Weights of a small mixture-of-experts language model, trained from scratch on English Wikipedia.
Size: 12 layers, width 96, vocabulary 4096, 7.13M parameters.
Experts: 32 experts in each of 11 layers, 32 SwiGLU neurons an expert, 2 picks a token, a softmax router, a shared expert of 64 neurons.
Training: a variant of Muon for the experts, 440M tokens, 3354 steps.
Below are experts of layer 5 (counted from 0) of a mixture-of-experts language model. Rows are named router (the router's row for the expert), down (a neuron's output weights, with its number) and show model dimensions 0-95. Each number is 128 + 32 x the weight over its row's rms, rounded and kept within 0 to 255. Numbers have three digits each.
After each expert's rows: a language model's description of what the expert responds to. This comes from a sample of Wikipedia text that the model never trained on.

# expert 19
router:109102168170099115155119155135082155108164143084098101180116140145183159167108118170132099110087163142065161121162117114161125198169105146104089143165139106105148130135155147155149111194162113094123116131137160114098133116094091162209120074111117140147215101201160150123172163130110080106
down0:150107139142110115101138117155116166100120092147147185123077147172074133120135141176159141149056103153134085168124132103138131099111124019095169157078161149138136133091105105124116147111077107088130138088209175126173139129131135050110179145110145097115163189129127173146147095124169153100
down1:150127131189124069135141075051140117072179113107093128118112160138137114104116179093094159173150061111149063122094105081128074097131163144150123181134156091138134147107124147092111094146170127123130123170115074162112094121147106137157094167165105182179130108148119162093116147124132047076
down2:096152147119072130123086168172136142114136120089139144076096132176130145102073113113200125096117047106160140066098078060174140126141161126131108139147094105154126096150125114180132161152140082115129137133133154052122144127161147193082125197070120118104128104150170159110124154173159120083
down3:068160086079120071170100136145170057147104117140148124085162132116120198163139171133132151081074090091049165111116123108100095172128120167131130077143152072136155161070092106159165111137142114133114152130190171135125107149070148118158082066119097156132141140106116133096098098120134121102
down4:177122132166130129151146132116120142130111116170083116100157183071184130129133093134149125082139160092158138156187158156165208095105119134024143087106112112087203152159141118160111133090103153127146154144128114129149111042135075103073129150151114153133104150107141066152089124095124095145
down5:088141115137107130112145100108136157126120108147091102111102171121119149158129128147078094091154056142191147118080110152115175063068087147117133193064125097155104135125134117127101217124169146118176091130148108123162096109109080114191148170132192057083154106111135148112137174126125158141
down6:125160114168133120133179211191149145133134069146177152131105190111156136116149139140166100123153126122169150110179117119112090100141173136173164103100109108187097131153135093177178106074141147158142104103157168159145120078096146144164136127085065107090097137083160117158137175185174154167
down7:126130117155068162178133113136163180143127161146125083120115079163104147086107104091122089143085101190137142134123182130109104131087075159105121092095168162085132112114166100126139151136133083157119135156173120207157038126146171075133178150110133114093170145172114116096178099140190098116
down8:077108123112076137155134164104105157093129111138070127143139179111133090179142212160157088122168102044140154117118148176169096129098110065180165086127163125096060132138137117152128166140168121140106123096165188113157125149134077103147150106123091116120159122112089101089184179113099139163
down9:093050149141154118124113082163100189171064101075152095163129113061057147096123147164095122133151118154148118121134123091090150101104110155138123088125156098103147178108130113119073108057165154139198084149105122135111132117078094160156151161098129168125176112110111120111131067108147145070
What it handles: First one or two letters of a split word, mostly lowercase d, p, f, l, such as d(ense), d(ark), l(augh), f(leet).

# expert 8
router:112109163178115153146150146107106182089163151118071093166111180111178150145131112148169100104104190154109126142156069085164088133153086090090115170128159101104132093178150143160143118149106105077085091105161157105122142132094131159139116075070107159140160102178169140105125198120069078115
down0:157166151132159142148157121141103140191073106158145096100192111174065101090175130163106094141126106122158102168116087090107100184124140157182112113071094178116126093099135151098102104123076163150129136119079104148137102142165149131175105119040147080134119115100156097136082137113116206152
down1:164116103130132154100137100080144175161105106148136118191071146152213108096081123183163171137196148133128150061125130139136119216160131118174147161138097127132101118122133078113102123125130176122073145101167162103103121079128079083158107151081173112139126150165148150152122125159132078078
down2:134132108116028102150112091144116163141108074140128127157156081169109173117185186080127099122084130092082146110109178160141089222075119091115160140129122168115121144153143100156165148151107165138104086113125146185069112113153127097061166129094130108122127161080102129160134081108124127148
down3:151151127100039126145104068129089126145096130138163146156190137123133111109114159133165124120103104129158131067128179153100131146127152166122158097227166098119133083117122099195138055146131142190154116156127141160174170117055160115172137119129161137120165147117161183098116100087160103131
down4:108178105114102171121150165165133170161164129139126127131116153145123060091143089113156099075163081145144201078148161113115160115092116128112107191190157155189122150165126093069122132126119187077111147170097161160121100111121109157100173111153114072133183140126063127114168131106159146079
down5:181125137080132092139154128110081114132066142153082179119129104154194067144167184126156111155072109119098100118075045097102095076164170103101070149092144155124124133131145110178139160100150084161100097105062146124100142130123112135121169114135079101090152075130147116093084150125143133148
down6:150108122061061128135117087174105087147050128088112144104152125127135156100125142155128115153170125204150135114175117104143137101105091043081078107145115167117205154100096131185160118097127105143125176177132129121135154092161136089091085074157158144151095095169148111143083148116120118108
down7:026092113124124121147106177142182110157109086100113137124090127139159204179144128085195103134119065099161121149170142089132119093100164097177121145077149107127149143092153095104140116151103095094160082093148094175150099091144137180112063125157053133116127123124100141122163094118132119115
down8:097105100081150128151137152044154111075117157048091145161132110144146128153122066145112145134089160104137134066203153178125115184111107174137160126199131107142153167157123140092153133095120137179101110095109137059089130118081125146152130153159125099156116112123167105106069091165083121111
down9:171143182139156082142176087108141166153182111171134066155126080131105142166139153118115176089123104117160092155132152165165151123115080092148106122095138127104111078146108150076139167044130109148137096076157105156134091126141150126092161082132086107137155147080146123060045099141106086098
What it handles: First pieces of Latinate words after the, a or and, such as con, trans, inter, ex, res, un(it), ass(ociation).

# expert 1
router:076111137154092132129115149103097145133150149092076090179104149127153140140113102175115114130101130162065186097167120117158143150193126097092084132153221122109092096119160134153142115171146107094079118080133156103102168144122089155199125130095108198182161105161158125119128153146108089059
down0:155118122071160110117093079099135123123177138114148143189143170054118100104150150068073096166112095110117185113114106197151102096132139080119055029114128127100092126116065107157160096128176113103107086148115176138105177159161134132159141121135165166142140110163103147116139096126124139116
down1:148159185156134108128155101179178158145089142081171068102147122023142102096119174122133127082115150183088134118093073111141096130149102132108122133089122166128133132144150156176120141120042074120117115072090150115142169091116120099094125141119110111119134084104148114079180164109170077149
down2:103124147120120047140110093088160127114129170148130125127202174128172171096123109168181147087068150122095153135116120116115086102131125133127129173139126101150090114098117124101102063103101049115188062107142147174107129162045140095100109135149134108146129161158104207115146115121112085092
down3:178141122091059098147138185202161123145118105118078127153137138178098099096131123156086177082166124094086128127127105104182091133140125138124102151134138120113089137176126088117164127112183142092140159060097090149101066123130153174123129110121152005094109112117130154138120083153147141109
down4:155147084165146114151083128099175121192121114150220095093094091196095141159104125146131149086137121125129129169108156200110126160187148103103137115098105134131127162144149122161144146077112066137145124116173154118109106143118136075133108073124090130137145074108067147166045119136091173094
down5:161140183116131119129135132075092174119135172108110195109088137075146163136133124096100112145090153136145112126077121083175081114129136157140112182187094066081135110118108131191132180117079092150097161171146137169134136109067122115096104191109128112085148121166091078074162150074128160140
down6:137103105136082127175130081174124180156105090089121101183148130178046162097079119097096143165159112089129096067128081121114160118094147140157083186130091131108112146157170138112120142151053168119099123135095131135158098164160102174117087080087183127100115163115078151145083114147120148156
down7:149141113149147135167146145135083109167198143153132127070104110148075123088123122138151149126157104190124066117150112176183168087134097100090123108122131077121054038122180111126121120150075095114212142088124081193130141101158114106138109157152128118161094134185125127119161089118119122122
down8:188122161096174203141106149107144149086093164082149154143063114076135163121145134138128141067136140093095116137135112123117128145080138184108151157144127096159122112171077140170179152146145064073166116178163139057085141165093165116111157134176104133140111145158118119190065147123102146120
down9:118068074114118073120121098128164093161084060218149085111128164101116131128165140154149104087102135152029181156073111148142123168120110142108123107134117116139135157118155148183130125112138148125143143130173151090118135160104171137119107050107046152111110117123172147114143124123126120201
What it handles: Verbs and verb starts about career or season outcomes after was or he, such as hired, finished, ended, plus W/L result letters in tables.

# expert 21
router:075099146140117122167133164112084181087143172114105108157116171124168167136103086204130088107095166184053166112205098091158090169139117070104097188141160100116157124139151168149142124140139120095089101093150147105122161177060104115126120118109114124149173110162145130103170156148108107106
down0:129096106128117184171209105064147147111178048149131108139160152184128154124149182147117148134135102132179133189181161195097094141136049119084101142133170115101084145141155121152145130084108164107131148112158162096149113124127065111094089156093099082130128143142096096110143165125149115099
down1:143192177178056166133168085163100154107137074120156153110150193138117136158098060141162128132145150144155130141134187163123108098140125069183135096106095120163113098142210139076151137110152097174118132116148100155132108115119084147163180087121123163130094101073136090167171134093095126130
down2:117150088087131114112157112096110120164123142098096138053125094137123138099143091105172149192114127248090133127107152196151165120175140115121195175123141156156135141161151170146157137114139153150171146089113171163082122107137122118095194111096166155122205126133175105113120114105155157144
down3:132195164121123142125072120098159136124193153145098117157104157183146110176093101151159072163168139106136140159134150100109161083139134126140093090152109092041172146101109117130079126116141166150134160152064063123140069105124132089139156160130130131107147160082181040140092127112149107164
down4:103122075121104135139145159124086174135121121129222195140167131122175150050095188170164110095101100124118116118102193078089118073128164140125114159122161116079063164118123141119135105139117141187146164153123086122114099165170074150175158125137172103096122126144144160120158096131130103178
down5:143148104084102121091099106164166115095023097111136114141130156177111167163153113100096091126143159107136144058101169166117123054165119150121112094091093086119040182158135094148149150128123132147134116185163161156083151119123157138153105175173121113135131067182111131108087113102129118114
down6:166164219110158092119171088101125161129169129126104121077131185145174132131128151166135119089178095116189131133100094116135137086072153145102113150152174088130062145096097148172084104097185138114154090137125125148175144138164155113088105190142125161105127090086178120081101090109085129149
down7:115122111115144113160122181193144165110069145102153137095202170184134127187144073180082114097122157187110127078166154111103110084097163130141132116093107138132160150128114119132155127068160126175060140117152138134082126099096131108113119153199147093120103162150083123125146085118116199083
down8:132131123124065086147160133064092130124144134049174099120191103152131159117084120195162098088101148154076114157161141115104097106131102123121141115148152127095158155113111148140167133105126107196104134115119116152135129153045158084080094174164127140094042095119091122169139144178113094170
down9:120138082168087132112150091087158138132166123149106129087155138134115090155156077101058101092120129169115155089112130143086139118167148104104120096183132039165086079152179131160128163141163153165126143163138173121076152184114215141192092089131093183161169109124124118130145123101141124126
What it handles: First capitalized pieces of country, city and team names, such as Mal in Malta, Mart in Martinique, Turk, Los, Sant.

# expert 7
router:082114133139076133151151151100114155082147169126076081150108148125178192163109080137102122069103189163088138069174089088138120162160087090061126151152154090138106082155119157159178127127115123088104106106167151097080156160118127125171084112077078147144146091131131136123140169150102080104
down0:099101130104109148138111047111105103076129107119146169125123124088080171141120089161098080180112166060059197166120109166099134128194168088068146112129164091198152157159140094111143088166161095127087156128186180136126156114116087111115123112116114123143145135182131111145100121133131126100
down1:125121155088125119142104133032134043136102142104086133159075190125170137087153127161147193093102097159130152112178180096078110170128148113175122118117130085098117107109138142119116088141134086115069111049105157098139166118143110117153113194136139155186128126126130155098120091089116114079
down2:139110106145177122116155165097149119112145194148146170115170073118209104117175099117143106141159147176148067166097099127158159135141120102130077152082108151100154152097063137108130190150118113136128172080158141104085049119079134185108142140067094151141163149127149165123121139163095158089
down3:162139131128170173165099127080209014197061136135123105098132161142133138133176128127091149124145131157104096116142140135118119150063089122116094107115131097128133165081122159149114161076135092171140163136118136167098152094160129093197144093109135155140099141106188140151173122137188120159
down4:101176090106143135095102146088135068176057070046163156111207074103111101162118165111171128122102093087179166141146161067130153125120107188150152080115147104158107177112124136099074096141131125164148174117106148116130154139112099143156124123136149096138124151158095090172106126104138178122
down5:139116166105144125113165173136111154183062168112135080109137147188130096057149125144147102080126142105156120116129113136099181144133141072130133143160064144141090131118063138080181106108160176101116140092065154141096139164100187101060174149139158080130167125094131172155096100108117112086
down6:141108099114156118142091129131185177123096172123096134118098145197120104152099118138136179095086147139162117101101109122116111055030158080069072152160124150218161169154141110127079130106117134077112140116110105153118138187115162111116199107137107138123151088121113116113082176103143119142
down7:159102162139138084075155157156161154106066065105148161152146108122071150111103153095128088147069160167196162132166183111094095117138172110155109200166161111183148115107078090162160150106174116155079097167175137148118115127084114146163130118136122136087097171107175110094137151141133154119
down8:168106148098111131117111111082121058117182139163150143148102128087144173140144108121163133121145151113134212140127125114062117156191183093061153116121129172200156213095162143153130131155153143117118118142172121127124154096093131080133093195126040116145131126161162133145118087126099154132
down9:164146149110168158131069186161124172086160155093136102143099141112163125136145112156121077108151082124153100116131111181104156151125098138077122145129153122078114125168106133119144156157124127051096099079107158073185112144107106190104203100178142147127172147110078177099114207101113098112
What it handles: Final pieces of place, city, university and sports team names, such as Angeles, -ville, Tampa Bay, Huddersfield, Nashville Predators.

# expert 30
router:072127160152120136159138152122088175102155182116105093146104142112154180165088083171099097109063178163066164112144074079195092141133124110092135149166203104125137122133135157188137104167139107112091081086175151112083183147102134168163129121115099136137162103138152166118143144116084110108
down0:131202137121089070161184119187131071161129081105090141134126136068086125102159117093164159143124157135143145116156171176076112111135151140097150072091066079151185131084140104141105126135119101137158130093089111158125149158184165203115143137135080166099151115142143170111113186127141165127
down1:128197166137127137104152094091160136108125069142093090121077129080148140098123108153132150108092162125148144109132124122164187102166125056160106136176161103023142140127092112069135150168114169122166084127099072090170123159135035145150143146151116118127103119129157165142107097160145087106
down2:132124098114164159125158101055116120159132094144176150163119100116124133174158119104124061055113170117164148110143159131075120104142085190155112130186119135137107099069180148155223187092134116100133110110173110166068095165157149134169119161098104110152128152132161075116111113095119120096
down3:152083070152144151155109100143165133134115157118141155050135152158156150090107071063107109148172128130151158145074114151124111193151095098140179176169132111166143113147182084133164162152106110119144139137153122152105106126136190150160119101051198144150165101195124158156139154104158083106
down4:100091109121119147126132094028104068152190134171121145117138100108150161166187112122141070151127133144129126165133095123010124153138067112088135139205110072127098126161081144142147129125107122145145151102143143110114123128136124140118071122122151085172084130166136141125085164150161068114
down5:145151119116079112149136104054096136094115142145083127158125171124147102115130149097110131123148144137077121104167153127087154082051138150199160080089195172113128132176157146130146133172150082073116057144089100115098131128109140088143116138159162088115099144075134133137058182141171080095
down6:140107131161097182081087122131093091071130127062130199127114097123153126160076147132047139138129126192081157150124112091171176117166112120097087173200118132079102103120152120107167135119122124101155180158133149103175109092086155132147136164113188121149107149144197110175120090107122146123
down7:151153168140124166101104162178079197145134160109127125112142107107210122114092163124123177132118094130105101104136165188164096067101158131121132211140190089100154117114087096049110127103122116101133211154086124115164130171121122125123158128142131161095131125113150098138117137188153111188
down8:113153102121115117153154129143157144133051083108130164175162101148089122112192169124119080146133119128191139097162174128153093169148197118198149097098116122178141148158112142143065181188105173192158106143186084144164178136105142174110157165155088090140132110104125146128131119142110145153
down9:174104113086102170139133117049126136150106128146121166183121113109145146155147133097071122131142179165102109083068150122158125151201120136115063175180090125077104099157136153132145133165114118114113102158131154121157151119096120148134092135110157198215144137162185143196069109159137107131
What it handles: Inner pieces of non-English personal names, often Arabic, Slavic or Spanish, with accented letters, as in al-Hamid, McMillan, Ginandjar.

# expert 29
router:126062149176091167127150142086104165118160119090122134165066182085166163136100107158091107093093138175122143097172097125155096151202121101115083144148188091056122110169103156154148066169117094116129123095156163099074187122130099119138124084100109143135173113158151126076126126154109103117
down0:129111139166174126105120092157111099130211172111094153123138167110105118126149069166176090117122131126177141157167113168105120159121198135153133135172121194141133122088150137109052103148098203120093134075152112110132084114121144119110112130144120129182129083118124176204204110154159104159
down1:165138124112138138110130157089134094142117117186166144085067090113133128111135152065107115111117106159162092155075063146086163104140140185138158174196175175114078150101144113197178129138112128112094102134138139152119101185156132132133147150114117128101186157109163163157038149190133147113
down2:203172095095117071146068105106135136176066093147161160129174086122107096120137167137197140125062135083116175166142104125049072154079128149155154114123119104124155175121139117103181140164146141105135134091150149104140089157143128138175093149144178161176118160156079118165118111126129127161
down3:168107090126097112151133186142068132096082181074178125123137089128094101111159127105118104127115109116116208129079138098074149122138132150154062207112123091160104159149158170128109146079073121114174106135149123146187063188064161174144119145120146134132125161167148159089133121140131124131
down4:166089174145142116141088175110149108075082104088108142101113156102099150079111053118132172124160114104144141165179173090184138096137080132148135142091132042127161171116094187106126163159120174141095114103069098174078138120158144130150084176142134121142122116087108138098153133109162178169
down5:088210159119109098109119083122148114105153132159129128116152142150161141191088066165186139078110084085145146078106091145143141121119169083066172171207137130085102166161094109058161112157111133134110097159156095135103151113148164122140162112164154088150115092159168130137103135099127103182
down6:134128099154120120102120126182131084162180088169149121148140103128227087108102136127182100154151109077063184169115121119131135133154113112104124097117104127119142130096155167195110128150170136105132152116135146090121135143077099052112143145187119174149083189159067134118061145152146082129
down7:132112143077167101160162143146156124091153204069099114124128072121084148152095144121110092083152142168154116124130165074172125139142106146078116115152164078176128038129188127143145133136152142095070115157196138123142079125100121104134090167130138156151167146175077103132170101074124128169
down8:112077076118119165162094127138149156125142099083093101150135139156160104105153150136147206151131120089126092106144120099128158169118223113076139085129134142091136167040042082103093129122174126132097167174136161146137094121122149102152159119085157118137216143120140117107137155163144156147
down9:119115105129137115069115095077117180094127146108136117151111065086121148138142113129208091149143176087137182083094116163146162120199074129207083142104089113059157108142071157129131189153128126127155193156159133116144108132166118162152158106116121131101129112078178132147116088135094156137
What it handles: First tokens of headings and field labels after line breaks in infoboxes, such as Scientific classification, History, Career, Origin, Postcode.

# expert 27
router:104077143119123150131131168089097184110164170137074095135074191066153142128119082158107129107108138144125151081150080120161157184176096106117088166148162089092078122163127149160148103174120120077109092096187138111098167135117116101153094077115121146127158104186165182062146152125120105111
down0:116117124191078160123174187184102043096144142107137128093133126132137121141214122075137114182101161133095148149156108097188113093113143144126141095120110069131160178111081114081132123092155094146072132176133119112138080096134173082137132208103096155128114136145147095100116085113124141148
down1:180122105150053154130125142181069137160195166111102110162113136084123106063174123114113143143134083125157115095074105157163185114092144140112121142147153118110153115121164187122125100112132127146163136152149135159135186092124110174114105160104141172068126226089090130116107075179163112133
down2:092140125131088130140161048147127108105097093083071134182136155088113139097127094146122132161147103106123128185178111128181180137143118121140143110117139216131055085206116123145069132082100085067176143105109146125113124153149122160120131126130089099083154121112099129072096073147098101115
down3:145087143123083158131130113137149089139127207110111107131161190099133134158125078123106158081129198162172128197152120091106133106141169094110147108083122162147162151121088089170156200156137185130164131142161183089114170085145102115112126127053138152141163121108123184182075100121137127103
down4:141121104154110101089093061142116123134122114106176136177135137073131175182085121146098085120100145183095144113126136110066072127104162177128130130125101069184177150140161103118195163123114107145081141072100187077105147134079125136175123124089109182119083099095082158166122134155115094131
down5:156163121139132073113076080104135110135173138118127108121159138145117137165176124138114207159101059098140084175125092145136189208141139104084130091086158156099141128143098124093166106127094114160152147088104146176109134107117097179104060075187103068117189164127118136148133150125114151156
down6:126144147108158132179172182142165112120147090103117184168107106093136126216172168104157070116107119132110109113149117135077164174137124069114164125076143096110064094159137081119150081085093118091073161126084077105114131101178140161146070148152108128094155109173098121133165119148159165133
down7:120111153025140162144137174118090165120218049161077152100053157137114139156118120137171147118088158140100108111085147130109163154164168105116178118107124145088170132147089137120081152120129102133116068129111133139143103076132140075146136125157107134188118137103123086114138152112126105204
down8:130094173089148068116077153114137186188099100093154064131171158149198175121103102134162191137162098099129095064127095147110086114097160136081167159152147073115161167144149106172101089111127158095155144096161137124135183165082156124100110113129147112064135109157159164144126132094130126126
down9:188118137188089101172095139105172075157163146117059105188150137157147169121091092150126113148157148107127143117056080128146086057126141170129073173070098103151092119138186124119143122162182120166138148131102078160154171110138123134133153081072099137127157124160091134111161169105136137129
What it handles: Field names and bullets at the start of infobox or list lines, such as Born, Died, Postcode, Genus, Coordinates, Total.

# expert 9
router:101109172149085118142157136088144159107145156109097077147114127106188194177112115170104126098089147139091145122168106127149133173141106076096117151179154082114092109140136192155164108154143063113063120082130145072111165147100124137174063124080115145189130096162176134092150161165108092123
down0:111147122154156128157129097094098134161108156128128086147122070085073085127147128094065122096095099070076104107193085112070171146153101197128126137162052115132157095167119132135083072084116106155131116161190117136102140122163098126133061147124089140122083128123160100104090138120138187108
down1:103145131160123100093089205127104146101122219142148172137121156125064099133141081099094058128146099093158206162137114167109096157115136119172128161154077116121093169123120141154125149097145119092100143153193138124178163132079113153124093102150138130168121156183166169131163087138100153078
down2:138117100107175165128135119115156076207046105128087094118156117176127117057125139129138088102081102101106115139112162201087160115153137132099104118124149110125086067080161141125177133112124136154134147160101132077099168126185119149100079124137169126077079149108175148189126091155159104158
down3:148085128119115173112115150137122127115221094082122127112176140167141108159120061082135165129127168108120107096216104146136131134089127122150195127088138120125107137167136152086138076126151176096106093092202091130129153107142157107154191130116146153151194140148100122162131071173182164135
down4:091092154154195145117112081161132131108092149125077129140132143160099109099084180076067125147183076157122105144149105095179087124148087095130170140087134112160120140147114120121102159169117163086135166080137110114155104189068188133146157108171136161174137132117067131173138186072134101142
down5:133105129162161174154117153161060095141197126126076130098101144140201087139151150065179132100085143129160145110129138186152102156149132164152107162134152115129093130145159126092162111104091183134125061151072126113106125151107137149179081110159137144183105120167137166038140114079108113160
down6:098147118123086099126074121196157134145205145129109135110178097119107091093078209138126145143082152131151095121116197107125136195146109147124118100112146161131105136124132101131148124070092067107156157161127114135165142078133106173087155131171125130196134161131200182126104169162144178130
down7:111064104165157132113159057061131113101104142137085131124156151159152117073160062098067083137154088149205141120154082135101109169087085152150138140105177117115125147079127144149158107121114147089130091111117113110104084098146040135118079139117144121126163176127130140171153084151154087092
down8:189150183127163121139082131159098132138148164152104130126110146106116116126107137141212138120066121080158145110111122182123100139159144160105121152165133057159111157122141119054149123140070134163153191135117085128083137179150119131163145130172151151160116077146098155202098097139057066118
down9:141149132124100146103126090156148088139119087122113140163114158125126139139124124150143139212120064099030109156096206101076161116123066094151146151138145168097122144107096102190098141178101164177131145125139135057146066139111123131124101137139108110120095154131115188174160103171193128108
What it handles: Single digits inside times, scores, money and table figures, such as 7:00 p.m. and $4,000, plus million and £.

# expert 4
router:069100124132097162142148135061085131137178160083103137167117159109156149183073103157075113073107139153126150130161109132154136138151103099140072175148154102095153076145146146181137083160101098115116084096183166082057177124103123137162114088109107138157152067119145129128184177142106100118
down0:120144136096125137162126125077096123147127145055084120100048165162098058124156109108093154146104117083112111168053085085128138152149141144150152100181123184139121134149174128110108091169129135094081049076116134139164111120136108152170115128149151107167125050142129178123152119115136077176
down1:155095084125163117131108145158138056123156123132116132104114167092163147167148098124084146130153072127096118182130104083078173131112086113158124057130120174113092090111032147180120114117108073115143127132084154103103125101168162169116146175110187115078061157120119084141083128164115105137
down2:173132139145123117156112211195124124087154156173086113077135159162115136139133126142197129120168125127118131153100092102118100114141084114137102063132101165067172106158137106104148094126155158074129113113070082100118095136034112101149177125105094118185113110104146138152132110132076167188
down3:137114072160189129163136103134099185086106129122130137096164155132141156100132109100200200142162124115160116126098098158193101100106163117099151105153154132112149115158107141135152098103094098132124100065144041176126160137130140160149142113121087150161154091121040134142071140183078174107
down4:137132132166144156184138053201062106118169096126116091100161152129123159130116132112160131154163101130127121116082149096142145114130084122165109121138091178120126185180165117140162156149126175116145063165052135152102077173100174133136095151107137167135072172081097089111129132147092074090
down5:091137162107150150109116158129147197068141135109135117165079164070173133223091181110111136108146133092159127120151138112144163119136159106114131120120167153212141112094063103076141144150135077095114107120158179086126132111121087143121077093127134136104080122145170119106127080047148149090
down6:093084113154089084127122132119088109097234111133096143129111111156164149061140100158151105108162218153104084170138149173132106118130091127111139119130111142119104101122139104128162114132091136117156062117113143111058214123105134141130139091120106073088127082066146126144077164164126094098
down7:190129140110137161087056148184157193091128110105105106076098134122152115092134160144078103129135100175119101115093128117121136142165102174121111098091112163062131178184139097091120157115128120160146111104046152127138127131111120154134198071107071180171093120128167196151110147133139157128
down8:078102150147134086096118112061142146106139103116160094089145098203123112153104082145200142134115142120090184099131082104116125132124151131151182129152078181170152164151164133132211166093139140136103190097154123159125141141127126176119132149070109045110132121114109121120158097113067167090
down9:138096128101095132064092198113109141165128138131114166058134164136121148133123101098143170136156079141133164128092158074065108144178101158137151147150133204153136158043120126140123169199131113135103188138217130192103125148093140126117112121093150123129117122122167115056121128119147141123
What it handles: Word-final pieces of article-title subjects and their descriptions, especially species and genus names such as beetle, -idae, "footballer", and "is".

# expert 20
router:073103150147082128160145149082136167093175140095126088155088164088167143164074108168124094113093173155111137145164098099148086179155109084111118169164157088088123123154130185160170095140121086109098092121149170094097140138094095099150101111101080167145153062156148160115156151137073081079
down0:097110128078110146149134094115107122153084145147131189155097077109118108130137172145122173117114119170189100122174123109111129198065103136079097123147097229093158149090112173203122152154083097093109111124108163111140121126117124062132146082146140144112096129161130090171157097118131202120
down1:141147103111092088109110132159163063059189160167087084093169215110153167107099132156148081154125116121141123125129105132140148162120122133152184128095107055157186150169131113081105074094103134163133122180137141134123103177124109142090124142123148096107186141063146124145071121158133131175
down2:186142108192171101204111144084116119152175099160187076136170100133100089135135161152099106135145107145105106154185107156065122070098112147153190146109101155116132120123097137144194100145190122145104140104132149111116077077132108091139108158117108091090089139108115108168148066104113175090
down3:144167150101113151176122092102189127083115159142147118151108170076144110154112099112119174144174133093141123092080129105096162176138126148094085178138090114076104172104117135100148116130161097101119139143116105060177210145135131093128113111169199119181134074146159199135093119122103182165
down4:168095131147162115090143155073069140140109087091179152155132037148039142155135076175088119155103139129104167174139150122092098154171124129106181170156123148123174150118141108125161131149145114120150141099124136121132098137078078136157147136151181148138132103114109098178156208187127100082
down5:113170098176114090127155138132121080139115061135188126162101150107095097163131057128172103169148125125132037173162135173109100148087135140188137062119111152119096177172101166155133122093099116140163086163140127135196124109074097106119173134160117114078143155095176145143111107091126112110
down6:109149078065085140139119167168164099112178188102146117181130122156177139194192080071122118078093169105149127102121124076110200135118107150123100112162220081155060125075144150080142113147134109094117177121143100118155151136126148092112136116147139138123131110171111147130126146095110120145
down7:117178186098107168156118104149138206184106067168149067126149123111083156126098180090144115130087142106135102119128144116113134140130079148112110118167139090085181132130095121153108158127093114144194119123120076192171079076156145148093105143118149123080162193147127103123150176093072109102
down8:143130140175163133158149126159166130132158143114085108172118123189145095102157103159149129064129111127091152128137204148153105132063133138077152115082113140185152065113099161125152107117174157133121133084130149122162067106070100184063084121107111130108185175068133100082136091171126129151
down9:157124134098146160104097088108119150143106111126100052120153089136151127172115214145142187131096127108180122111117139179113150112081158139141160075059182163143159111117110057065111177118141113113142137098135124075121127116120212105114135111180135125124139158143134074152130188079115153174
What it handles: Inner digits of years and long numbers in running text and tables, such as the 1 in 2018 or 7 in 1978.

# expert 24
router:113108151150116134152122147111118156072149148123125116174122160095194193139089072158108084093106165193090151105200111104170104138192118098127102135143152088106112083135122171165159114147118109119064083067140135120087168152102085127160047126104109167171144117171134151146143158141113088113
down0:127105140148125156104052174115149172170114113115127111111121095150107137122118170131164149186102097131180111144179117103197143134095097158092112163095120107104114130146147109104104113069100174077147154143099000131147161144154133095158169131175148111126090083170121090121154137163117146186
down1:128118110125097143176099092171083174154181144084124135134127158162090085131162151167159107092103130137147132142092100139175106142099125115109127156113164163097169194143161121107109087171201054136138151166122149099122170171146146149152170079152089121094166189165125159121085187084146180116
down2:098155118107137132148139118107097144070114126176109134162126132174129104151156080163128114210142081134114187088125138162143136139105126124073192105122113127101139106162151146071106127132125159206117161138113143082164174239136089198143110102196133131099111129144146181135119152084114135148
down3:144147126168187145070117138084132125136095200006140167177111126201121111105111146164135112107101166115181091155089147125125158111153128131101110123115169107126115177130146128132133128160169070161147148149121134094192177130115141108137099133125100133113142134145166135098072146121063122055
down4:110209135111164113162173137129143120073105094110106141074086132122176153166117142134102147161123151149108071171166088118158109145121151186088158178100102100103103199137160180149068142106135168114147110133113173073140097156105121160096136177160135114138157086046179098109140137109131158100
down5:116168172168149113081171156137123151109179081142188154140143066144168145100161089133130158119102125133108140127151083132154124096171150168187144115121120246153073125128117143150147116112127172169163121110068113070144113097117070167091111117092158113155132152170159108133160183162152103128
down6:142130116156145094102105132164192127052095144150127104109128123087106088120140135178170111136120199093126175142087148098145112168179183104169155158145183077161147126171164090127126147141096129074078134107127121141134128169142165090137071113119120127164120193068115225120146122140105150145
down7:108136132043146206099105121164103143186107108113090101144090175123115110080166114105125155124093204080111115143104138130135116156132149075098168163109105155106198183106125034178105096105128118143149136151126137141161133124149132182128177169184151108153160095103080105135123107130120106111
down8:096105147132095149144166126121090158059201115095096190102176135074121143128093150140105078174131142197102096105125172123100124161068141117131116122107185127113157116108157175110110170108125151139102133142150155108184146170154131108127153068113075201104127098147095175067115131137141101182
down9:106127120101144126125091122124088165133110172052107158135103098124077117086112150187106145148109165125148127145144112184096112161126150126201138163142069124110127085147132128129112084102201137112133145198149196162153100120121091148199228118159123159147133125111112150078135153139088126073
What it handles: Single capital letters or short uppercase pieces starting acronyms and codes, such as the E in FEMA, U in UNESCO, asteroid designations.